python train.py --hidden_size=512 --moe_layers=[0, 2, 4, 6, 8] --norm_eps=1e-05 --rope_theta=1000000.0 --schedule="wsd" --batch_tokens=131072 --doc_mask=true
Below are experts of layer 6 (counted from 0) of a mixture-of-experts language model. Rows are named router (the router's row for the expert), down (a neuron's output weights, with its number) and show model dimensions 128-255. Each number is 128 + 32 x the weight over its row's rms, rounded and kept within 0 to 255.
After each expert's rows: "comes before" lists some tokens at least twice as common just after its tokens as in all text. This comes from a sample of Wikipedia text that the model never trained on. Tokens count by the router's weight.

# expert 14
router [150 150 118 112 146 122  22 134 175 133 126 126 113 151 111 170 183 176 104 106  78 186 151 123 127 124  69 130  98 132  93 146 164 122 110 124 165 104 143  63 137 120 127 120 120  96 107 103 102 116 147 143 114 170 114 106 104  78  38  96 173 104 126  91 133 110 208 137 150 126 184  65  90 142 152 157  54 158 184 108 134 110 111 129 132  96  94 139 124 135  90 112  86 101 154 155  74 155 129 103 124 113 113  81 141 117 131 130 107  69 113 121 119 124 147 129 126 121 120 132  99 102 117 140 139 163 156 131]
down1 [108 111 117 161 106 155 150 145 116 123  41 117 131  99 113 118 126  77 116 136 162 163 184 141 159 137 109 179 118 139 127 108 151 133 158 117 156 122 211 132 150 117 117 102 142 108 162 101 100  88 149  65 120  81 105 124  33 132 170 180 101 103 118 145 145 151  86 158 108 188 144 145 110  98 118 153 134 182 158 110 121 123  93 109 167 138 112  95 181 144 185 145 138 126 195 105 130 165 133 157 158 161 132 169 141 123 157 179 139 109 108 131 168 112  52 121 131  89 148 188  77 139 116 167  94 169 116 127]
down2 [ 96 143 108 129 183 157 129 133 103 178  68 100 105  84 180 154 138 179 170 115 109 133 150 201 114 149  83 118 102 124 110 121 148 168 137 128  92 175 172 113 127 147 101 109 105 149 134 100 128 102 139 103 164  85 176 107 127 144 157 149 139  48 150 162 137 112 101 104 120 150 101 128 106 113 151 121 131 108 116 118 123 129 117 124 145 171 174 112 136 149 158 118 100 107 165 104 113 101 113 148 109 129 117 162 149 144  98 101 103 133 136 131 157 109 113 141 129  92 161 124 135 124 121 121  97 105 134 111]
down3 [ 90 125  71  75  95 115 117 152 136 113 174 123 109 121 204 138  89 164 105 115 140 184 143 123 129  95 143 121 145  99 174 127 168 146 194 152 113 108 104 121 135 174 126 162 185 137 194 165  87 180  51 111 130 138 131 120 135 116  79 128 177 177 143 158 120 198 164  90 102 193  98 151  79 183 135 161 103 162 129  71 137 147 180 126 135 131 151 102  98 142 142  94 134 130 124 145 110 198 129 153 123  78 140 115 125 130 114 103  63 112  79 108 104 116  98 134 106 136 171 125 172  81  98 135 122 136 124 137]
down4 [100  84 100  82 156 131 108 171 108 114 159 126 125 159 193 165 132 175 133 110  78 117 140  91 113 157 132 123 199 150 226 144 150 142 170  99 112 152 192 137 157 130 128  94 120 122 146 126 121 135 118 139 106 118  95 144 185 166  76  95 110 123 150 207 193  98  77 150 137  96 172  49 144 117 143 153 137 126 156 101 161  73 168  95 143 191 100 198 113 166  98 104 111  99  97 171 102 141 146 137 108 142 128  67  68 111 147 137 146 142 197  72  91 143 105 120 157 118 142 132 140 124 192 114 150 110 171 139]
down5 [191 156 110 120  96 120 135 100 129 113 144  90 172 114 124 117  92 175 151 184  63 124  86  75 197 139  98 101 104 105 104 158 139 181  91  66 116 114 105 170  68 124 139 127 145 123 113 115 159 176 128 127 149 145 168 145 155  85  97 135 130 105 110 134 165  92 105 156 136 125 115 199  81 128 194 146 156 143 109 120 167 225 100 130  77  98 155 160 144 165 139 137 110 113  96  82 135 116 102  91 101  84 166 131 108  79 197  99 122  96  77  91 122 186 177 157  93  96 204 122 142 124 153 181 178 141 130 104]
down6 [144 119 114 119 140  98 130 195 134 192 138  91 123  87 174  87 104 113 139 147 156 131 143 119  80 136 193  64 158 151 116  55 125 137 196 127 138 113 140  56 108 147 126  83 144 157 143 101 165 113  86 151 103 145 111 108  97 146  67 136 172  68 146 107  98 161 124 151 117 154 120 111 183 108 145 181 157 149  87  84 183 110 142 204 139 111 215 170 111  90 126 141 139 205 121 107 160 146  84  77 123 151 100  75 148  95 158 119 152 127 117 139  99 110 139 162 154 140 166 169 110 111 110 165 102 145 122 126]
down7 [ 99  94 120 157 150  52 101 126 115 145 155 153 141 166 120 111 139  95 142  77  74 134 210  88 138 120 109 142 156 100 110 138  70 115 137 167 198 103 148  81 135 105 164  92  69  80 111  91 122 138  92  72  99 117  83 140  81 160 120 109 161 154 182 147  97 171 159 120  89  92 161 140 141 121  74 149 172 114  94 132 137 115 145 115 144 128 146 178 120  92 179 108 101 168 141 157 110 135 113 127  77 157 102  99  97 119 125 145 115  96  93 153 107 132  74 114 131 147 136 115 150 141  67 123 150  74  94 111]
down8 [164  95  68 126 204 155 110 150 119 124 101 137 136  96 107 128 194 124 217 143 131 118 146  65 126  91 145 122 146  72 142  97 151  62 144 165 114 108 111  91 149 110 132 168 110 141 136  85 154 104 151 149  77 186 145 113 124 104 161 130 139 126 123 109 139 150 100 135 150 116 142 161 197 164 154 120 158  87 143 145 109  79 193 110 125 167  95 100 108  81 128  77 121 167  93  86  66 100 138  44 138 147 163 175 148 187 116 137  99 108 131 150 152  95 148  65 120 187 188 123  91 145 144 107 126  97 172 179]
comes before: " ", " \"", " September", " October", " —", " July"

# expert 11
router [147  99 117 124 152 124 135 151 138 150 180 159 124 150 142 129 135 160 136 159  95 114  71 111  91 171 136 138 166 139 128  96 178 133 111 101 119 109  94  72 134 171 146 111 118 130  96 124 176 145  59 132 145  98 170 148 141  94 139 111 161 110 142 132  89 158 144 122  85 136  96 139  93 121 133 134 120 160 105 119 151 154 167 115 162 145  59 108 104 106  99 178 140 137 118  91 125 128 125 142 137  25 160 127 129 170  83 212 142 103 120  85 185 145 126 187 152 135 176  84 139 123 153 108 110  92 118 112]
down1 [145  50 123 131 167 155  94 174 141 146 167 107 120 121  78 185 136 104 106 145 152 129 207 126 149 124 146  97 151 195 155 148  96 176 114 140 162 172  58  92 114 131 183 185 159 166 129 106 102 112 172  98 174 128 130 133  91 123 117 165 170  86  96 129 134  91 175 181 139 122 121 184 148 107 198 104 102 131 114 148 140 134 169 143 120 121 140 159  99 155 126 162 151 131 178 182 116 157  91 121 157 104 192  76 127 210 101 197 137 150 150 101 189 118 122 124 169 161 175 148  80 175 183 241 121 160 126 117]
down2 [140  82 138 188 119  69 128 132 105 139 122 109 182 130 139 166 108 140 163 136 136 103 113 137  98 126 113  71  50 111 130 161 162 117 154  67 173 121 139  69 143 117 139 102 117 110 178 149 124 150 103 103 151 150  92 142 195 178 151  77 117 160 190 112 191  96 169 106 118 101 116 115 109 149 151  77 119  80  67 117 207  64 175 150 123 168 154 129  98 139  66 135 140  83 117 158 139 140 181 151 121 136 116 126 125  82 112 132 115 107 137  98  56 192  89  97  51 119 146  95 129 124 135 160 129 111 143 136]
down3 [129 122 145 158 149  85 130 119 149 110  82 171 129 172 111 168  76 103 114 137 117 105 123 125 144  91  56 191 127 149 119 123 145  99 116 140 123 134 133 118  91 148 115 150 217  74 172 117 166 143 148 114  94 116  88  93 124  78 130 189 175 150 125 150 101 136 105 151 153 148  77  89 112 108 127 140 137  74 120 150 132 133 156  85  86 131 102 141 148 139 147 169  52 142 146  73 109 181 138 134 166  55 102  82 179  96 193  69 113 153 148 137 163 148 155  87  67 108 175 137  62  87  86 143 150  94 176 126]
down4 [132 115 118  48 115 129 119 110 168 160  88 128  99  78 163 151 165 138 123 143  97 136 101  20 147  70 148  88 158  96 154 115 111 133 175 138 163 131 178 197 120 198 155 182  99 149 119 125 206 135 109 117 140 185 123 164 112 207 132 160 145 201 125 116 119 107 130 101 142  76 132 141 122 167 132 156 111 161 138 105  92 114 111 119 102 140 108 157 136 125  75 163 121  68 171 106 123 182 120 132 144 168 127 114 116 139 123 106 132 114 107 143  96 121 124 132 175 177 121 142 121 145 136 169  89  94 127  71]
down5 [151 142 106 168 174 137 115 157 108 153 121 137 136 129  78 132 146 140 143 142 183 160 127 112  98 143 116 149 169 165 118 173 132 124 130 141 120 126 128  75 133 135 133 142 154 115 124  99 206 139  71 128 150 105 136 114 163 159  94 158 187 102 121 133 117 121  93 160 166 121  84 177  64 103  86 123  42 144 128 106 159 168 102 117 141 114 126 202  89  79 139 173 112 120 108 155 126 153 123 172  92 118 130 122 174  92  96 150 149 141 191  99 149 123 126 130 156 123 141 158 177  90 149 128 141 117 131 106]
down6 [ 97 114 109 114  66 144  96 129 105 113 125 130  89 156  93 165 128  86  80 172 132 156  74 127 169  74 118 157 159 132 165 132 163 133  83  62 133 166 175 127 127 112 111 167 117 129 120 120 126 149 178 160 108 128 136 131  99 121 107  81 134  83 120 141 190  97 129 141 145 141 170  97  67 142  99  66 145 133 138 189 123  91 179  80 183 115 122 152 169 154 142 105 117 135 147 160 134  77 142 125 132 145 150 169 148 141  81 199 111 130  93 135 101 102 133 114 136 174 118 132 131  74 185 116 158 116 107 181]
down7 [ 92 119 114 128 131 135 175 166  50 122 135 169 108 130 128 151 166  87 156 167  97 120 181 167 129 116  93 127 106 107 108 143  76 185  98 110 125 124 118 152 136  95 158 118 116 110  92  94  96 124 123 166 124  73 111 122 134 112  66  35 143  76 125  95 107 172  87 142 121  58 146 138 173 159 129 113 201 167 122 163 110 135  88 126 136  79 140 148 152 209 114 116 160  77 126 166 135 136 180 152 112 195 125 146 114  87 153 153 142 127  92  70 147 110 177 107 128 140 119 177 115 131 129 171 195 162 168  90]
down8 [127 112 126  54 122  88 123 133 171 182 141 102 131 111 145 146 162 158  88  93 155  49 117 155 138 152 165  80  81  58 179 180 146 161 110 139 110 116 149 150 139 125 153  95  65 107 140 103 150 122 121 106 174 103 115 145 121  69  48 134 202 119  75  83 175 149 116  78 146 108  88 174 145 108 168 146 131 144  76  86 185 170 142 122  69 124 131  90 116 111 149 143 151 141 154 112  80 115 135 124 154 123 137 117 147 135 152 146 159 190  65 127 150 124  73 183 139  83 141 135 144 180 133 140 110  41 108 173]
comes before: "1", "2", "born", "S", "N", "P"

# expert 2
router [162 103 135 156 180 170 127  62 119 120 143 101 100  98 132 115 111  98 103  72  79 138 203 119  92 148  62 121  91 105 133 144 139 166 137 155 106 128 114  78 142 180 136  96 152 194 123 143 130 149  91 156 108 130  63  96  88 107 113 111 186 158 182  92 154 134 101 116 118 107 123 116 103 133 136 144 133  70 115 148  83 135 112 107 128 117  99 124 140 130 136 115 143 123 147 154 115 134 129 126 147 132 124 132 139 145 152 104 129  92 138 133 149 160  91 105 140 103 133 133  81 116 123 101 131  89 126 111]
down1 [228  87 100  93 168 140 168  97 147 147 144  92 166 143 125 110  94 124 132 157 123 143 123 131 136 125 135 197  38 140 194 145  51 147 129  98 153 105 171  84 164  96 118 153 160 151 118  96 126 122 132 102 108 145 140 126 132 170 146  49 124 134 129 150 133 123 116  99 105 150 112 149 106 130 102 147  89 112 134 163 104 103  74  99 159 100 112 106  51 161 110 120 198 130 145  94 114 182  78 156 113  23 132 154 120 103 157 136 111  94 134 140 105 148 126 178 173 169 131 111 129  99  79 152 119 130 152 148]
down2 [159 169 133  84  87 154 159 106  87 121 177 101 133 149 116 152 120  86 156 162 157 160 152 109 106 108 148 152 132 136 120  95 132 125 178  94 129  87 137 149 107 139  70 150 132 148 173 108 108 130 122 111 184 166  73 208  86 138 139 167 211 192 164  97 111 149 187 126 103 107 150 124 106 176 128 158 147  98 113  98 113 160 125 144 244 137  99 158 102 103 186 101 136 152 121 178 126  97 140  98 154 143  99 165 197 151 151 166 105  95 141 159 100  70  73 144 138 194 171 116 127  98 114 156 139 201 169 158]
down3 [132 115 122  47 172 112 129 170 160 104 115  82  66 131 111 113 147 138 108 140 143 130 127 129  88  90 151 109 176 166  82 111 128 111 236 148 165 132  59 177  98  94 160 185 120  94 145 145 138 181  96 127 125  89 140  97  95 141 118 139 106 133  83 150  93 133 184 116  76 147 203 110 203 170 153  77 124  98 130 151 145 175 113 197 127  91 193  73 128 107 143 170 123 152 158 124 179 166 104  97 110 137 151  79 172 115 167 141 117 133 123 144  95 145 125 154 128  37 124  91  91 138 146 120 174 189 135 149]
down4 [159 131 123 135 116  81 148 151 139 117 191 129 120 175 121 200 109 153 139 118 109 114 110  94 107 110 118 142 118 147 148 108 148 109 104 135 133  97  85 128  92 131 157  66 150 147  63 127 125 158  97 164  90 114 153 103 195 156 174 169 130 193 129 146 159 148 150 102 115  90 137  91  44  90 151 154  89  97 140 138 102 168 121 124 110  83  44 106 134 170 137 157 122  99 155 111  70 195 183 141 129 146 122 117 125 116 110 146 153 111 126 116 128 136 112 129 114  82 139 104 120 108 146 137 138 129 163  43]
down5 [108 185 168  86 174 106  95  94 123  89 169 135 127 119  89  63 172 119 133 187 116 148 111 141 115 132 140 152  97  82  77 161 177  84 157 121 102 139 134 153 104 168  78  58 114 134 106 181 154  97  82 174  74 111 102 149 134 132  46 122 114 136 133 161  93 140 159 113 128  97  80 149 149 176 148 102 196 104  83 120  94 156 219 151  98  82  79  78 147 132 147 135 136 168 126 133 149 121 144 108 128 137 183  84 145  69 146 109  49 142 110 128 145 131 136 181 158 132  93 139 117 136  88 100  96 157 103 199]
down6 [ 39 129 100 144 114 144  83 129 115 164 130 144 131 133 118 145 137 165 106 106 123 111 198  59 127 122 135 154  89  63 105 125 194  96 128  73 115 129  97 144 147 172 139 101  88 112 136 113 131  72  83  74 127 170  99 111  75 150 100 151 126  88 136 167  80 145 153 122  95 138  98 122 136 119 158 161 124 107 125 170  80 161  99 121 131  87 118  64  92 103 155 122  95  82 129 121 170  87 125 138 155 131 114  97  99 166 123 134 155 108  70 145 166 159 156  83 107  75 158 117 107 109 182 140 114 125 103 141]
down7 [110 151 153 169 122  94 119 130 116 135 131 129 147 137 108 101 118  94 171 209 118 133 108 124 129 131 165 101 187 112 150 141 108 126  98 124 173 180 171 147 150 103  95 159 175 141 128  71 151 112  87  95 175 134 106 166 119 182 144 152  86 189 133 137 115 152  57 111 108  72 142 117 120 132 201 119 129 139 120 198  93 148 129  79  69 142 129 118 105  71 122 198  46 104 156  93 138 170 159 122 111 117 112 105 144 118 150 188 133 172 176 125 106 125 117 165  85 167 196 134 134 164 149 100 172 168 174 149]
down8 [148 137 180 128 127 179 161 159 106 131  67 166 145 153 150 151 136 161  51  91 128 133 130 114 134 178 100 136 154  95  95 139 103 144 128  85 174 105 190 151 127 122 123 127 115 139  98 111 186 156 141 108 126 128 137  76 114 128 161  93 184 161 109 111 100 152  83 146 177  75 106 141 153 130  88 171 102  96 161 149  39 111 130 113 128 172 136 130 110 147 199 122  95 122 162 122 126  69 158 130 165 177 105 158 123 132 120 134 119 103  93 134 134 135 123  83 119  59 152 117 120 112 119 102 140 124 158 117]
comes before: " of", ",", ".", " was", " in", " to"

# expert 16
router [138 167 163 159 135 126 102 125 137 179 137  93 155 106 140 126 125  68 102 102 125 154 118 107 129  92 154 107  56 185  99 152 145 145 153 118 162 172 123 189 114 130 116  80 138  96 132 122 141 139 151 127 187 134 111 111 128 154 111  61  97 174  47 115  74 105 110 107 133 140 112 102 189 108 139 121 138 164  91 109  89 146  95 139 110 111 127 108 126 161 134  63 180  70 140 101 148 106 183  49 122 165 164  96 114 132 126  79 110  95 137  81 135 134 168 167 106 174  89  95 115 116 115  96 162 171 108 129]
down1 [122 104 109  98 158 108  97 119 140 134 155  88 105  97 125 117 172 123 220 111 104 118 132 149 170 110 122 144 135 122  72 117 164 175 107 116 146 145 110  96 149  50 115  84 181 157  90 120 139  82 172  92 117  96 106  96 130 159 136 153 149 120  97 148 129  97 190 184 126 135  66  74 144  70 188 160 162 106 148 127 140 144  92 109  90 144  89 149 157 148  80 121  93 110 168 140 134 135 127 115 138 115 137 155 127 136 126 169 108 112 154  86 148  88 102 164 139 152 128 157 186 165 114 118 163 142  98 152]
down2 [167 123 103 127  85 163 136 134 132 127 130 147 103 158 122 148  99 125 159  93 124 103 151 192 132 134 135 103 154 117 181  99  64 107 147 166 100 194 190 132 152 118 132 123 166 116 126 138 108 125 139 125 129 140 111 134 142 141 147  91 128 161  82 145 133  55 121  97 156  98 127 237  94 104 141 125 129 118 167  98 124 104 132 105 138 147 167 159 106 127 154 117 134 127 157  88 125  61 161  46 157 186 142 127 102 106 130 132 164 102  94  71  72 137 117  96 118  71 146 128 114 130 153 145 160 138  97  85]
down3 [ 96 142  76 176 135 111 131 168 142 137 125 130 127 107 138 106 123 123 125 108 181 129 164 114 154 131 155 190  97 147  89 102 177 135 146 114 136 109  95 112 132  40 106 149 145 123 109 162  45 168 171 156 153 112 172  92 161  92 138  86 157 159  60 110 144 135 123 102 149 153 143 181  95 134  95  75 132  30 118  94  64 136  77  84 134 158 103  93 157  98  96 135 131 104 126 105 101 179  85 131 165 118 179 175 147 101  13 116 156  90 116 112 153  90 111 156  42 131 143 161 101 135 147  70 150 112 144 111]
down4 [139 160 125 157 143 125  98 131  90 114 121 138 128 124 103  88  64 167 108 155 157  73  94 157 151 106 108 122 155  99 139 127 117 126  78 119 222 139 139 144 183 129 116  59 116 125 186 144 107  73  96 168 139  85 153 143 121  88 149 160 144  99  89 111 174 151 121 121 173 200 110 107 146 123 156 155 140 104 115 143 135 138 200 121 110 160  93 111 110  93 160 136  81 121 156 115 180 142 190  97 129 134 142 101 100 178 141 136 146 141 140 123 151 154 129 171 149 186  96 185 128 166  78 153 115 194 108 118]
down5 [128 187 185 106 132 143 127 177 142  86  91 208 181 170 177 157  85 150 151 121 200 128 108  99 116 152 102 187  99 144 116 149  32  71 130 131 110 154 141 148 131 135 225 145 104 158 172 159 101 201 127  92 143 131 121  89 142  98 150 136  72 139 110 115 129 115 165 141  68 119 103 127 141 128 136 104 124 143  99 181  74 160 178 189 108  57 137 109  93 163  85 119 157 111 142 160 104 107  74 138 139  97  98 204 109  96 131 102  71 117 109 175 136 137 103 149  52  88 173 108 104  68 115  99 115 151 140 141]
down6 [143 123 124 124 133 144 150  73 108  71 157 159 111 124 117 157 148 139 100 169 126 129 133 117 122 134 191 111 125 126  65  95 177 132 118  76 206 170 121 111 176 130 111 126 153  89 126 142  76 152 172 119 136 158 113 128 109 120 163 136  88 143  67 134 110 104 127 152 135 168 163 180  89 126 161 118  64 163  83 142 135 148  54 100 111 137 147  84 139 186 153 116 186 173  93 153 128  88 116 126 160 150 183 180 191 136 136 140  94  92 132 108 113 125 123 128 108 101 105 122  84  72 121  83 132 139 113 113]
down7 [174 130  82  95 173 110 109 114 148 117 187 114 186 101 149 167  90 138 164 110 151 137 112 129 176 121 119 158 150 130  73 112 190 104 100  87 124  87 123 137 110 117 165 168 151 159 156 112 163 115 138 109 124 179  79  89  88 150 127  97 113 147 106 148 111  79 124  94 110 132 118 160 135 175 105 152 174 168 146 141 134 162 128 157 151 126  94 171  92  77 204 173 119 108 148 164 118 117  94 155 171 140 112 140  97 176 116 111  98 130 153 178 124 170  72 120 173 186 113 143 128 152  82 131  86 144 163 142]
down8 [130 127 177 144 125  84 145 134 174 146  86 177 153 187 142 114 120 173 112 147 112 114 185 158 120 108 142 107 158 120 145 113  95 121 152 154 118 137 115 145  99 106 168 103 180 160  90 117 154 161  55 166 122 125 112 122 134  41 131 134 120 126 157 131 145 128 108  86 151  94 155 108 127 116 122 148 100 149  91  57 170 148 178 127 120 146 111 155 103 129 141 137 174 124 108 164  92 164 121 100 127 164  79 101 159 201 153 107 186 191 121 124 112  83  79  92 122 115 109  98 132 158 133 169 112 165 117 115]
comes before: " the", " to", " by", " in", " a", " on"

# expert 1
router [157 120 121 174 134  99 129 102 148 105  62 165  87 167 136 130 149 150 114 127 150 159 118 123 174  97 131 129 148  74  75  76 126 160 128 125 142  71 172 114 115 111 119 109 117 142  90  74 149  83 134 119 112  70 113  78 107 173 187 147 102 150 166 127 102 185  99 122 108 118 161 142 192 157 140 117  91 176  52 100 205 119  57 105 171  70 118 147 136 124 140 128  60 152 172 151  57 105 129 152 152 119 141 113 152 172 180  47 159 132 180 105 114 157 104  78 176 110 131 110  73 114  94 126 100 107 174 167]
down1 [100 101 152 147 179 152 145 128 127  78 120 146 148 138 166 116 190 173  95  84  68  92 164 132 115 154  95 136 165 166  97 146 130 120 136 163 151 125 111 131  73 160 147 113  89 154  72 127  54  95  57 130 119 150 119 172 110 125 143  45 137 135 141 109 111 164 131  88 208 123 109 144 177 171 131 157 159 117 108 132  97 151 107 132 118 174 131  89  47 168 120 141 140 100  96 129  96 127 116  66  70 156 159  93 112 126 118 169 149  54 113 146 146 130 106 200 138 157 100  94 136 135 166 139 161 109 175 101]
down2 [ 95  93 125 124 151 180 111 152 150  78 189 121 130 139 116  93 130  70 155  81 149  93 147 126  83 104 119  75 108 137 125 184 110 133 150 145 113 159 120 111  69  99  61 108 136 146 123 205 129 141 176  86 155 145 158 116 145 130 141 120 114 163 109 156 165  76 153 111 138 164 102 136  81  70 114 167 105 139 164 127 147 135 122 150 110  80 139 129 112 155 112 145 132 192 128 104 103 156 174 126  96 115 163  16 115 142  67 162 105 148 125 179 102 131 125 142 131 113 117 112 103 176 109 124 109  87  91 152]
down3 [158 180  94 188  90 173 133 114  95 175 161 132 110  94 101 101 158 123 150 112  68 139  90 128 123 199 175 164  84 169  73 155 114  83 124 166 115 131 169  87 132  70 129 132 173  72 202 141 133 133  97 169 102  79  87 137 153 196 118  81 142 159 137  94 146 111  81 150  81 124 115 141 195 129  78  82 109 129 111 172 121 157 120 157 172 123 102 176  88 142 147 132 136  87 134 104 150 115 119 118 113 176  95 163 131 112  97 172 157 167 177 142 124  94 142 157  83 134 103 125 167 126  94 113  96 110 124  91]
down4 [ 91 137 136  67 136 116  89 136 123 161 121 179 133  88 143 145 149 102  46 113 132 112 163 158 112 110 116 151 124 146 116 121 152 160 147  80 124 115 139  99 162 141 123 149 117 100 155 138  71 170 196 195 111 138 146 122 177 116 128 171 138  62 157 114 141 171 125 163 153 122 146 155 113 151 109  93 118  79 132 122 142 104 113  87  95 142 138 161 154 143 107 132 136 117  42 135 111  89 188 114 129 109 101  80 139  85 104 119 121 130 126 129 134 107 135 189 184 189 138  89  98 152 163 106 115 139 146 122]
down5 [ 80 119  79  72 144 120 147  95  77  98 123 134 131 114 180 181  95 167 115  82 160 124 137 133  63 145 129 177 140 109 119  90 132  89  75 184 118 128  95 123  64 170 103 158 169 114 111 116 111  31 163  94 107 183 122 124 122 122 132 113 100 116 175 132 166 181 176 121 100 147 144 176 112 135 141  64 185 100 129 131 155  86 138 226 167 119 164  76  74 143 127  86 129 190 123 130 185 144 150 167 115 106 109 154 149 136 148 106 146 112 122 175  82 162  89 119 132 162 126 122 117 152 158 115 132 163 140 134]
down6 [114 114 105  88 123 151 138 176 123 173  97 102 137 101 152 111  95 180 144  87 121  28 131 146 124 145 102 134 130  80 153 134 177 117  88 143 150 101 111 151 122 157 139 173  69 144 105 112 181 112 155 116 160 120 150  90 152 101 105 104 123 151 122 188  94 111 123 126  98  99  85  83 159 115 102 185 127 180 102 178  79 125 130 141 101 179  96 165 137 202 142 109 145  92 114 124 109  65  74 128 112 116 126 109 151 128  80 147  85 161 157 144 105 170 106  74 131 110 119 110 160 175 158 108 144 121 159 122]
down7 [149 119 114 121 152 156 124 165 105  89 108 111 141 115 154 176 158 175 162 137 124 143 129   0 117 127 150 133  88 132 110 145 169 168 138 130 117 108 143 134 181 134 135 123 125 133 132 120 132 114  93 105 133 137  97  59 137 114 111 173 179 172 143 119  98  79 164 109  85 171 111 128 128 172 153 124 139 148 101 187 132 179  95 105 170 197 161 140 125 115  92 122  92  95 208 127 120 113  89 160 137 117 117 102 115 113 116 109 116  87  80  73 188 170 157 103 155 154 129 101  76 110 159 132 143  94 184 167]
down8 [130 123 134 162 165 111 144 117 128 134  66 131 146 134 152  99 177 103 115 134 119 123 124  99 154  79 115  66 111 102 165 137 168  93 175  96 120 119  90  80 180 126 147 126 201 102  82 154  92 133 108 132 159 158 113 166 133 150  70  99  95  71  89 115 172 173 173 117 145  88 109 150 147 114 154  98 133 101 152  71 116 104 121  93 128  30 107  91 127  89 146 142 190 139 168 115  93  59  67 147 107 149 181  94 204 139 114 146 104 129  85 126 143 111 104 164  71 196  84 156 106 132 171 141  91  53 154 123]
comes before: " |", ",", " States", " City", " (", " University"

# expert 3
router [138 150 101 118 160  97  63 141 125 137 159 133  88 141 114 233 182  83  97 145 100 144 194 126 124 179  84 137  91 121 117 140 172  99 108 140 101  97 158  94 144 188 154 111 130 129 112 135 126 108 155 167 109 102  86 148 165  91  57 116  74 124 190 101  97 138 134 154 125 113 146 122 116 119 150 139 109  77 106 143  93 126 163  96 118 109  53 146 145 100 177 129 111 139 123 127  95 103 125 108 123  67 106  93 153  62 117  99 111  49 111 134 105 158 152 169 121 139  70 189 157 107 159 144 107 133 140 152]
down1 [118 166 116 129 103  82 133 146 183 166 178 176 208  92 149 134  82 126 121 165  99 147 201  73 118 121 120 110 131 112  87 140  49 146 124 166 135 133 141 126 110 144 101 103  89  78 153 138  66 120 192  79 105 146 143 128 134  92 132 179  61 141 188 114  80 129 124 102 103 125  85 132  96 147  77  87  61  96 118 146 122 119 130 124 128 155 158 158 103 101 179 120 115 134 156 111  99 142 177 180 140 122 148  93 134 140 119 117 186 112 115 102 140 179 132 118 123 111  94 114 120 140 160 135  82  98 146 134]
down2 [135 174 163 141 139 132  98 121 113 154 101 141 143  53 149 142 109 111 140 110 119 154  53 130 155 131 153 114 185 108 122 149  87 108 137 103 121  85  93 155 135 155  99 148 142 151 118 211 113 139 121 145 151 136 133 144 164 171 153 120 158 115 115 121 159 136 140 125 147  96 144 128  93 140  78 152 145 130 174 138 119 174 118 103 167 135 128 140 146 170 146 132 172 140  79 156 138  78 131 122 102  98 154 163 131 139 158 114 105 128 168 176 134 158 108 130 106  90 117 159 147  84 191 106 119 130 146 149]
down3 [154 102 155  97  98 122 107  90 174  99 167 102 111  29  83 114  77 105  92 101 114 160 181 138 192  47 108 183 139 102 143  85 170 141 127 143  82 171 134  79  96 151 110 120 105 107 153 126 117 137 147 128  81 144 151 124 188 107 131 125 202  69 116 148 141  55 150 206 142 157 115 150 134 127 134 160 105 158 153 137 118  63 156 177 128 111 128 122 114 114 137 132 126 111 125 197 158 121 157  76 130  75 122 133 155 113 126 151 111 106 190 118 173 148 183 159 122 139 133  82  71  76 139 133 128 191  70 124]
down4 [108 148 152  84 153 126 143 132  69 136 121 105  87  62  92 132  85 104 117 139 177  72 109 179 119  42 137 111 116 166  10 145  81  39 113 133 143 129 195 103 127 151 135 104 198 107 103 120 122 179  89 173 131  98 125 145 107 153 161 130  99 224 121 109 168 182 151 135 111 131 103 139 134 173 131 110 134 181 112 185  86 154 123  91 112 112 161 118 185 109 148  87 148 203 137  87  86 151 146 132 137 134 161 128 109  49 169 113  74 138 143  88 126 116 153 175 114  84 110 162  66 161 102 131 142 130 131 142]
down5 [185 162 154 208 166 129 107 158 171 144  67 161 160 200 125 142 171  89  70  81 106 110 162  96 125  99 143 112  81 139 134  84 129 137 100 141  94 105 133 129 100  91 187  84 106 119 139 147 151  48 176  83 143 154  85 131 167  95 127 101 130 158  86 127 122 179 179 113 136  88 168 139  53 165 147 109 146 101  93 175 156 114 137 128 121 128 142 122  19 131 128  83 116  72 142 159 141 131 141 170 118 137 140  91 149 100  87  73 154  97 137  85  93 108  97  60 146 121 140 175 134 150 163 100 127 136 185 157]
down6 [111 115 132 207 158 152 208 170 136 116 163 108  94 129 170 143 106 164 108  95 133 130 107 126 164 125 147 118 116 138 149 155  92 171 128 142 146  87 164 150  62  89  96 137  53 101 182  62 104 120 157 139 120 146 115 156 135  82 113  97  78 161  89 119 109 148 112 110 117  97 133  90 108 123 143 133 135 116  83  79  42 128 134 153 129 125 126 130 112 136 168 145 149 138 131 129 153 112 103 122 134 133  69 216 143 125  80 125 139 201  92 105 168 139 109 129 119 120 143 110 125 123  88 120 114 163 100 107]
down7 [ 92 114 150 117 169  48 135 132 127 176  95  73 133 116  82 170 140  99 102 158 170 154 123 123 127 103 156 129 127 101 101 140 187 134 125 118  89 115 172  88  55 153 126 139 171 186 126 151 132 145 121 116 109  97 107 139 104 107  92 132 189 155  81  81 125 102 148 116 130  88 128 147 130 106  97 147 144 143 160 122  98 117 131 100 113 132 113 116 169 146 157 212 137 147 166 155 124  55 123 102 130 103 188 148  97  41 149 140 101 150 112 101  76 156 154 111 157 154 140 102 130 161 117 122 156 122  97 140]
down8 [154 131 146 117  89 106  97 130 152 142 111 130 162 140 111  72 183 114 120 127 129 129 137 128 158 152 166 187 168 170 140 128 100 107 172 121 118 107  86 117 141 150 110 189 147 123 121 109 176 133 159  97 130 145 163 133 105 180 125 149 155 102 116 156 114 184 173 117 141  87 151  87 108 122 175 132 132 124 110  41  98 156 114  92 126 141 124  92 124  94 121 185 184 151 100 111  95 120 186 108 111 112 107 109 134  96 154 117 208  85  92  64 139 116 137 151 140  91 145 148 108 197 118 149 170 116 135 112]
comes before: "\n", " ", " The", " In", " He", " It"